Experts of a small language model.
Size: width 256, vocabulary 32768, 52.7M parameters.
Training: a variant of Adam for the experts, 537M tokens, 4095 steps.
Below are experts of layer 3 (counted from 0) of a mixture-of-experts language model. Rows are named router (the router's row for the expert), up (a neuron's input weights, with its number) and show model dimensions 128-255. Each number is 50 + 12 x the weight over its row's rms, rounded and kept within 0 to 99.
After each expert's rows: "mostly gets" lists some tokens that are sent to it at least half of the time. This comes from a sample of Wikipedia text that the model never trained on.

# expert 3
router:37 46 73 40 50 32 62 49 59 71 69 54 41 46 65 60 40 36 41 59 55 48 74 48 60 31 51 51 40 46 57 46 49 49 38 39 33 59 55 50 39 45 55 43 36 47 43 63 49 45 79 51 35 43 41 57 54 25 36 57 66 56 40 62 59 61 61 41 56 52 20 54 58 52 39 54 36 45 54 53 47 63 45 51 58 46 72 46 51 64 62 50 36 50 54 53 41 47 43 27 43 64 25 56 56 54 27 51 27 33 54 73 49 48 55 53 56 40 45 61 67 45 37 59 51 45 57 29
up0:81 43 41 57 44 42 32 63 46 59 52 44 42 62 30 53 63 45 67 46 53 59 55 67 45 64 56 50 47 29 52 50 37 57 66 82 65 38 49 33 46 65 48 36 58 43 41 50 67 42 44 35 55 56 51 56 81 56 71 49 72 61 45 66 50 61 60 47 27 43 56 43 28 34 55 67 56 73 49 74 66 40 52 72 61 40 55 37 43 40 60 62 37 30 38 59 57 65 50 49 48 58 56 44 44 33 37 33 57 61 35 41 54 62 54 64 62 60 43 41 68 53 50 26 45 47 50 61
mostly gets: " million", " USA", "$", " century", "_{", " II"

# expert 28
router:46 50 39 31 42 54 42 47 32 61 54 58 37 47 64 61 54 63 40 32 46 36 62 41 57 31 42 44 59 31 44 63 44 49 36 51 68 60 37 61 50 38 49 54 40 39 60 48 58 56 46 47 31 44 52 43 43 57 42 59 42 57 53 30 66 58 57 61 28 56 55 64 51 53 50 63 51 29 44 52 29 52 53 33 53 59 44 64 28 61 43 44 45 51 51 50 47 38 52 50 51 43 73 73 66 39 18 36 61 47 48 50 59 43 54 30 36 51 45 62 72 40 48 36 40 36 47 80
up0:43 39 35 71 25 49 46 69 50 42 51 61 37 60 45 49 52 50 44 49 37 59 54 45 55 40 44 56 51 64 58 33 58 56 42 56 41 64 45 38 51 42 49 57 38 51 49 55 60 63 36 63 81 46 70 63 56 46 59 53 30 51 34 55 42 52 37 74 50 52 46 42 41 35 40 52 38 63 45 66 33 73 32 49 38 56 49 54 55 56 36 38 66 41 41 63 36 57 43 47 47 51 51 48 50 43 33 63 40 52 66 50 53 21 61 49 38 56 56 48 48 56 41 30 38 53 35 49
mostly gets: " died", " him", "ings", " elected", " himself", " control"

# expert 61
router:37 38 31 33 39 48 39 39 31 63 32 61 24 38 31 39 50 58 40 23 54 48 28 46 39 51 23 63 28 34 61 76 57 52 49 32 20 54 51 45 44 63 44 60 69 65 63 42 23 48 30 30 64 45 52 68 49 72 50 44 68 49 56 31 45 51 44 61 55 39 38 49 61 66 62 42 48 66 58 77 49 56 52 49 45 58 61 53 50 48 47 45 62 49 61 88 54 74 38 48 53 45 87 43 33 44 44 56 61 49 69 29 49 36 42 56 54 49 41 56 76 61 42 43 67 34 43 51
up0:44 33 37 40 39 61 61 47 59 56 75 53 60 62 44 46 37 47 45 55 43 63 56 42 28 32 62 64 57 38 60 55 66 36 48 46 54 65 65 52 55 29 37 44 43 55 47 55 62 71 50 69 49 49 55 51 52 51 46 59 49 18 56 40 56 68 53 71 51 42 51 36 42 54 56 36 56 48 67 52 63 45 43 40 48 46 29 58 55 51 48 46 31 44 77 50 60 34 52 61 47 67 58 08 64 41 48 65 51 36 44 57 52 33 45 55 60 60 67 34 58 49 37 39 67 52 50 28
mostly gets: " could", " said", " because", " called", " included", " so"

# expert 30
router:45 21 33 67 42 51 44 40 28 43 26 54 56 61 46 57 37 43 50 49 52 42 39 52 76 41 52 38 54 41 64 49 68 59 52 46 63 51 47 50 61 35 48 50 59 52 83 61 55 73 36 37 42 54 67 52 29 61 60 43 46 68 47 47 56 42 53 57 62 45 48 52 41 35 53 39 40 47 40 61 42 45 53 37 66 40 41 65 36 39 40 59 43 52 41 54 55 56 44 48 55 36 92 39 41 22 34 46 59 51 45 29 48 33 66 62 41 68 47 51 49 60 43 38 55 43 36 69
up0:44 35 48 28 45 47 41 64 62 55 79 72 59 75 54 43 51 61 34 30 43 58 40 74 46 53 45 53 58 39 52 57 54 28 29 33 29 76 49 49 69 42 58 40 62 57 53 63 65 53 54 53 75 45 55 54 42 81 65 33 58 36 40 39 37 45 45 50 67 36 41 63 36 44 42 31 41 53 60 70 72 46 44 53 65 53 56 44 42 46 55 62 36 48 62 60 60 42 57 68 49 50 62 48 56 52 52 42 67 57 38 55 47 58 57 64 78 59 46 54 64 62 44 30 67 64 48 50
mostly gets: " him", " won", " used", " due", " said", " use"

# expert 60
router:50 59 28 32 33 61 50 55 61 59 65 57 34 53 44 48 52 55 51 56 26 48 72 48 43 61 47 40 38 70 43 62 26 51 60 21 35 35 33 59 64 73 25 58 50 51 46 34 42 56 59 39 71 39 63 59 46 43 53 56 45 47 69 59 39 55 70 43 75 66 52 43 45 55 53 39 62 51 62 62 59 50 61 43 47 43 23 31 49 49 31 56 59 37 53 64 25 44 59 63 48 58 43 63 54 54 64 45 57 49 49 79 39 37 70 52 67 43 62 53 44 36 61 47 43 59 64 52
up0:54 53 58 36 51 37 31 42 51 59 60 38 63 42 46 38 48 51 54 63 54 42 47 49 43 41 59 45 67 41 30 34 37 47 69 54 45 33 81 43 58 55 54 24 78 45 61 59 45 56 43 54 64 41 35 40 36 54 51 65 39 43 52 39 55 42 46 06 24 77 71 60 41 51 54 36 68 43 56 67 51 30 69 52 48 56 43 40 25 55 33 51 46 56 43 36 34 37 69 50 64 43 57 47 55 64 59 49 71 49 66 62 51 47 53 44 44 49 63 45 53 38 62 51 60 61 59 43
mostly gets: "'s", " &", " or", " on", " On", " during"

# expert 11
router:61 52 36 37 61 39 51 34 40 46 32 46 62 33 29 51 45 66 47 48 32 60 43 74 42 39 52 53 42 33 64 62 54 40 57 25 45 56 51 39 70 62 41 62 50 49 42 41 48 36 71 70 71 34 59 89 51 50 55 44 69 69 37 39 60 50 42 63 48 55 57 37 37 53 48 51 52 40 80 50 68 43 75 58 24 64 59 66 41 34 51 34 59 43 62 64 46 54 50 39 61 45 47 52 23 43 52 46 41 46 42 47 38 49 38 72 64 63 57 43 52 45 41 39 51 58 54 59
up0:69 46 63 55 53 58 52 38 66 43 43 51 39 48 43 57 59 53 59 39 54 50 75 47 64 60 42 65 64 30 26 51 55 65 70 66 57 55 60 47 49 42 51 62 32 50 62 39 60 45 37 52 53 61 54 59 59 54 50 42 66 26 36 49 62 50 82 35 50 67 46 70 55 56 36 41 43 53 31 60 20 54 47 57 28 36 53 61 48 56 67 38 43 52 51 40 32 48 39 39 66 62 63 62 36 51 62 66 45 60 66 51 57 48 24 51 60 55 22 45 49 54 36 54 73 19 63 42
mostly gets: " over", " against", " between", " while", " near", " because"

# expert 23
router:26 51 62 44 14 39 57 44 46 65 42 62 53 50 81 43 43 55 53 44 58 42 51 50 47 62 63 66 45 36 59 47 49 74 47 53 44 64 44 55 61 32 52 60 52 51 63 66 47 64 42 44 49 44 64 48 55 46 54 59 68 44 42 54 84 60 51 66 60 41 60 66 35 48 29 49 43 58 40 40 56 57 65 31 36 56 61 66 48 59 39 58 42 35 62 62 31 45 50 54 49 58 40 41 61 27 64 42 36 36 49 51 56 53 60 55 38 43 40 50 73 37 48 44 43 51 47 37
up0:66 51 56 69 52 66 59 38 59 54 51 34 47 49 46 62 57 69 63 49 28 27 57 71 71 65 55 69 56 59 46 27 40 35 64 42 55 46 43 68 33 44 59 50 51 78 32 49 46 33 54 45 40 56 49 54 56 59 44 72 57 45 36 54 58 43 74 65 49 60 52 71 42 47 44 42 50 32 61 54 39 37 63 37 24 41 69 55 54 55 61 65 48 67 50 41 41 59 33 32 42 53 42 52 22 22 36 55 40 66 65 39 55 64 49 38 33 62 58 47 53 44 34 66 53 52 44 28
mostly gets: " life", " time", " role", " season", " year", " education"

# expert 62
router:68 53 57 58 60 49 49 23 41 41 43 60 44 34 38 37 59 48 55 56 68 56 33 61 67 44 28 44 53 47 78 47 31 53 66 54 32 31 47 32 50 69 60 52 48 41 46 62 39 36 54 35 60 56 59 35 53 58 50 58 40 57 51 54 67 34 72 45 46 41 80 37 78 60 51 59 43 58 48 42 50 36 26 45 69 36 64 28 60 55 47 32 57 60 37 48 38 47 58 44 59 34 43 36 47 77 49 39 78 46 54 48 45 44 63 53 62 57 66 39 61 47 59 33 78 70 43 56
up0:30 53 46 47 50 42 68 38 46 53 63 57 46 37 47 42 58 75 59 67 61 53 71 63 44 67 25 40 31 51 68 55 48 84 50 36 59 36 67 50 36 57 44 65 66 43 40 73 32 61 61 64 51 57 38 56 39 28 64 49 45 37 49 38 47 57 42 58 48 75 41 63 86 57 45 72 49 54 72 53 49 49 58 48 55 47 35 27 28 44 31 54 51 48 46 57 36 56 41 50 54 45 47 65 42 62 56 48 28 61 72 49 55 50 64 59 69 31 52 38 48 66 61 75 51 39 47 62
mostly gets: ");", "\",", "),", ".\"", "\"\n", " ft"

# expert 0
router:45 50 28 58 42 45 55 46 42 71 39 45 37 47 40 53 58 32 53 49 58 30 62 38 32 65 20 48 34 46 58 52 70 55 48 49 29 53 35 64 52 53 53 50 33 49 56 50 36 41 71 36 65 36 60 20 56 43 51 43 46 63 59 36 59 47 50 43 28 61 66 68 57 43 57 40 45 38 59 39 58 37 44 55 61 44 49 46 65 62 54 36 59 56 57 32 43 54 47 51 64 65 63 24 55 45 43 57 63 57 62 53 52 54 35 57 50 42 60 49 46 47 32 55 46 30 49 63
up0:63 41 57 47 37 53 50 70 54 47 63 69 61 63 43 44 63 39 51 67 66 81 78 38 44 56 60 62 41 57 50 52 62 46 53 43 46 52 48 37 55 41 64 49 40 60 59 77 64 49 46 62 50 57 58 58 41 52 51 66 52 38 49 41 36 59 48 27 51 51 44 75 69 70 63 39 69 58 79 61 61 54 31 59 34 55 17 46 30 32 53 41 44 19 39 65 35 69 55 43 53 50 50 43 44 67 70 43 51 69 48 42 52 49 49 41 53 51 55 38 53 52 43 38 64 41 67 47
mostly gets: " —;", " |", "]", "   ", "ː", "};"

# expert 47
router:47 52 27 48 66 48 43 55 41 46 74 57 40 56 52 58 31 66 66 65 62 59 61 49 67 67 54 55 42 49 31 64 89 48 57 65 49 69 45 55 37 54 75 76 32 50 54 68 59 41 44 45 80 44 50 55 32 63 38 77 44 57 55 47 58 40 40 42 56 41 57 53 35 30 62 61 72 47 62 33 64 66 44 38 48 43 59 49 54 62 64 51 57 72 52 30 43 39 63 42 49 25 26 42 51 54 47 45 45 46 40 45 59 64 38 53 52 49 43 43 29 55 69 40 32 33 55 43
up0:57 60 50 73 47 45 58 55 67 47 58 38 76 51 43 58 59 52 44 36 58 44 38 44 31 40 54 47 63 44 38 52 55 42 39 64 49 78 37 56 53 57 16 35 44 68 40 42 52 41 75 38 53 61 74 62 59 46 60 66 45 30 75 30 37 38 36 78 57 49 74 49 50 60 55 37 57 35 42 73 41 60 66 59 44 58 50 13 32 55 52 64 48 33 64 53 47 58 37 52 62 60 53 37 52 63 37 57 58 61 59 53 60 34 46 57 40 51 44 38 62 45 39 43 72 36 63 55
mostly gets: "==", "===", " |\n\n", "====", " ·", "\n"

# expert 52
router:49 63 39 38 47 38 36 37 36 35 58 53 17 45 40 53 46 25 54 47 63 40 24 55 57 38 34 57 39 43 46 31 36 46 68 72 45 55 47 39 50 65 55 53 44 49 24 58 62 68 53 46 70 56 33 84 48 59 68 60 30 44 65 58 52 63 31 44 32 53 47 57 39 55 49 52 56 39 35 64 59 41 62 49 44 53 63 49 65 60 62 44 57 54 39 54 39 53 50 37 72 65 55 38 25 74 64 41 46 42 57 36 58 31 43 47 39 52 44 67 68 46 51 52 71 58 65 54
up0:37 29 44 36 39 49 52 57 45 45 35 58 56 44 53 59 54 56 44 35 47 51 58 38 38 40 33 54 42 27 71 40 56 60 61 37 40 64 50 39 52 46 49 48 66 63 50 56 27 70 23 63 55 46 72 47 41 45 55 62 34 33 39 58 42 58 42 55 67 40 74 46 62 25 59 50 43 65 17 46 63 56 69 54 52 50 47 62 52 61 56 42 63 57 51 53 29 41 35 47 51 56 71 40 59 45 46 64 32 35 46 62 84 42 59 59 42 72 47 34 68 43 39 57 48 58 49 40
mostly gets: ",", " when", "\",", " until", " after", " while"

# expert 57
router:55 64 67 43 46 44 70 37 29 57 64 52 40 61 39 62 59 53 53 48 62 42 48 55 62 36 35 35 36 53 45 50 38 46 49 46 27 39 65 42 62 45 48 34 52 53 48 25 51 40 47 65 62 34 22 53 50 50 52 51 32 36 52 42 57 40 77 55 48 38 29 48 53 62 53 41 49 40 56 55 63 46 70 71 50 65 60 32 61 65 61 49 65 63 46 38 33 51 61 54 76 69 43 39 34 60 40 67 52 48 70 67 38 28 55 55 33 49 66 56 64 52 42 50 55 54 32 54
up0:32 44 42 51 33 42 45 52 48 32 51 32 68 61 42 52 49 55 42 35 51 40 62 46 46 56 52 36 46 50 64 44 54 63 59 29 46 44 47 50 50 51 48 68 56 69 60 49 33 66 59 65 65 58 50 25 72 54 55 69 41 53 71 65 58 32 45 57 55 52 55 41 86 43 49 67 30 47 64 77 58 51 70 65 63 33 57 36 46 28 39 46 58 56 38 49 53 38 50 22 55 64 63 54 48 55 39 41 43 44 53 59 54 59 60 44 53 35 54 46 48 38 54 23 47 67 65 39
mostly gets: "),", ").", "\",", "\".", ".\"", ".\"\n\n"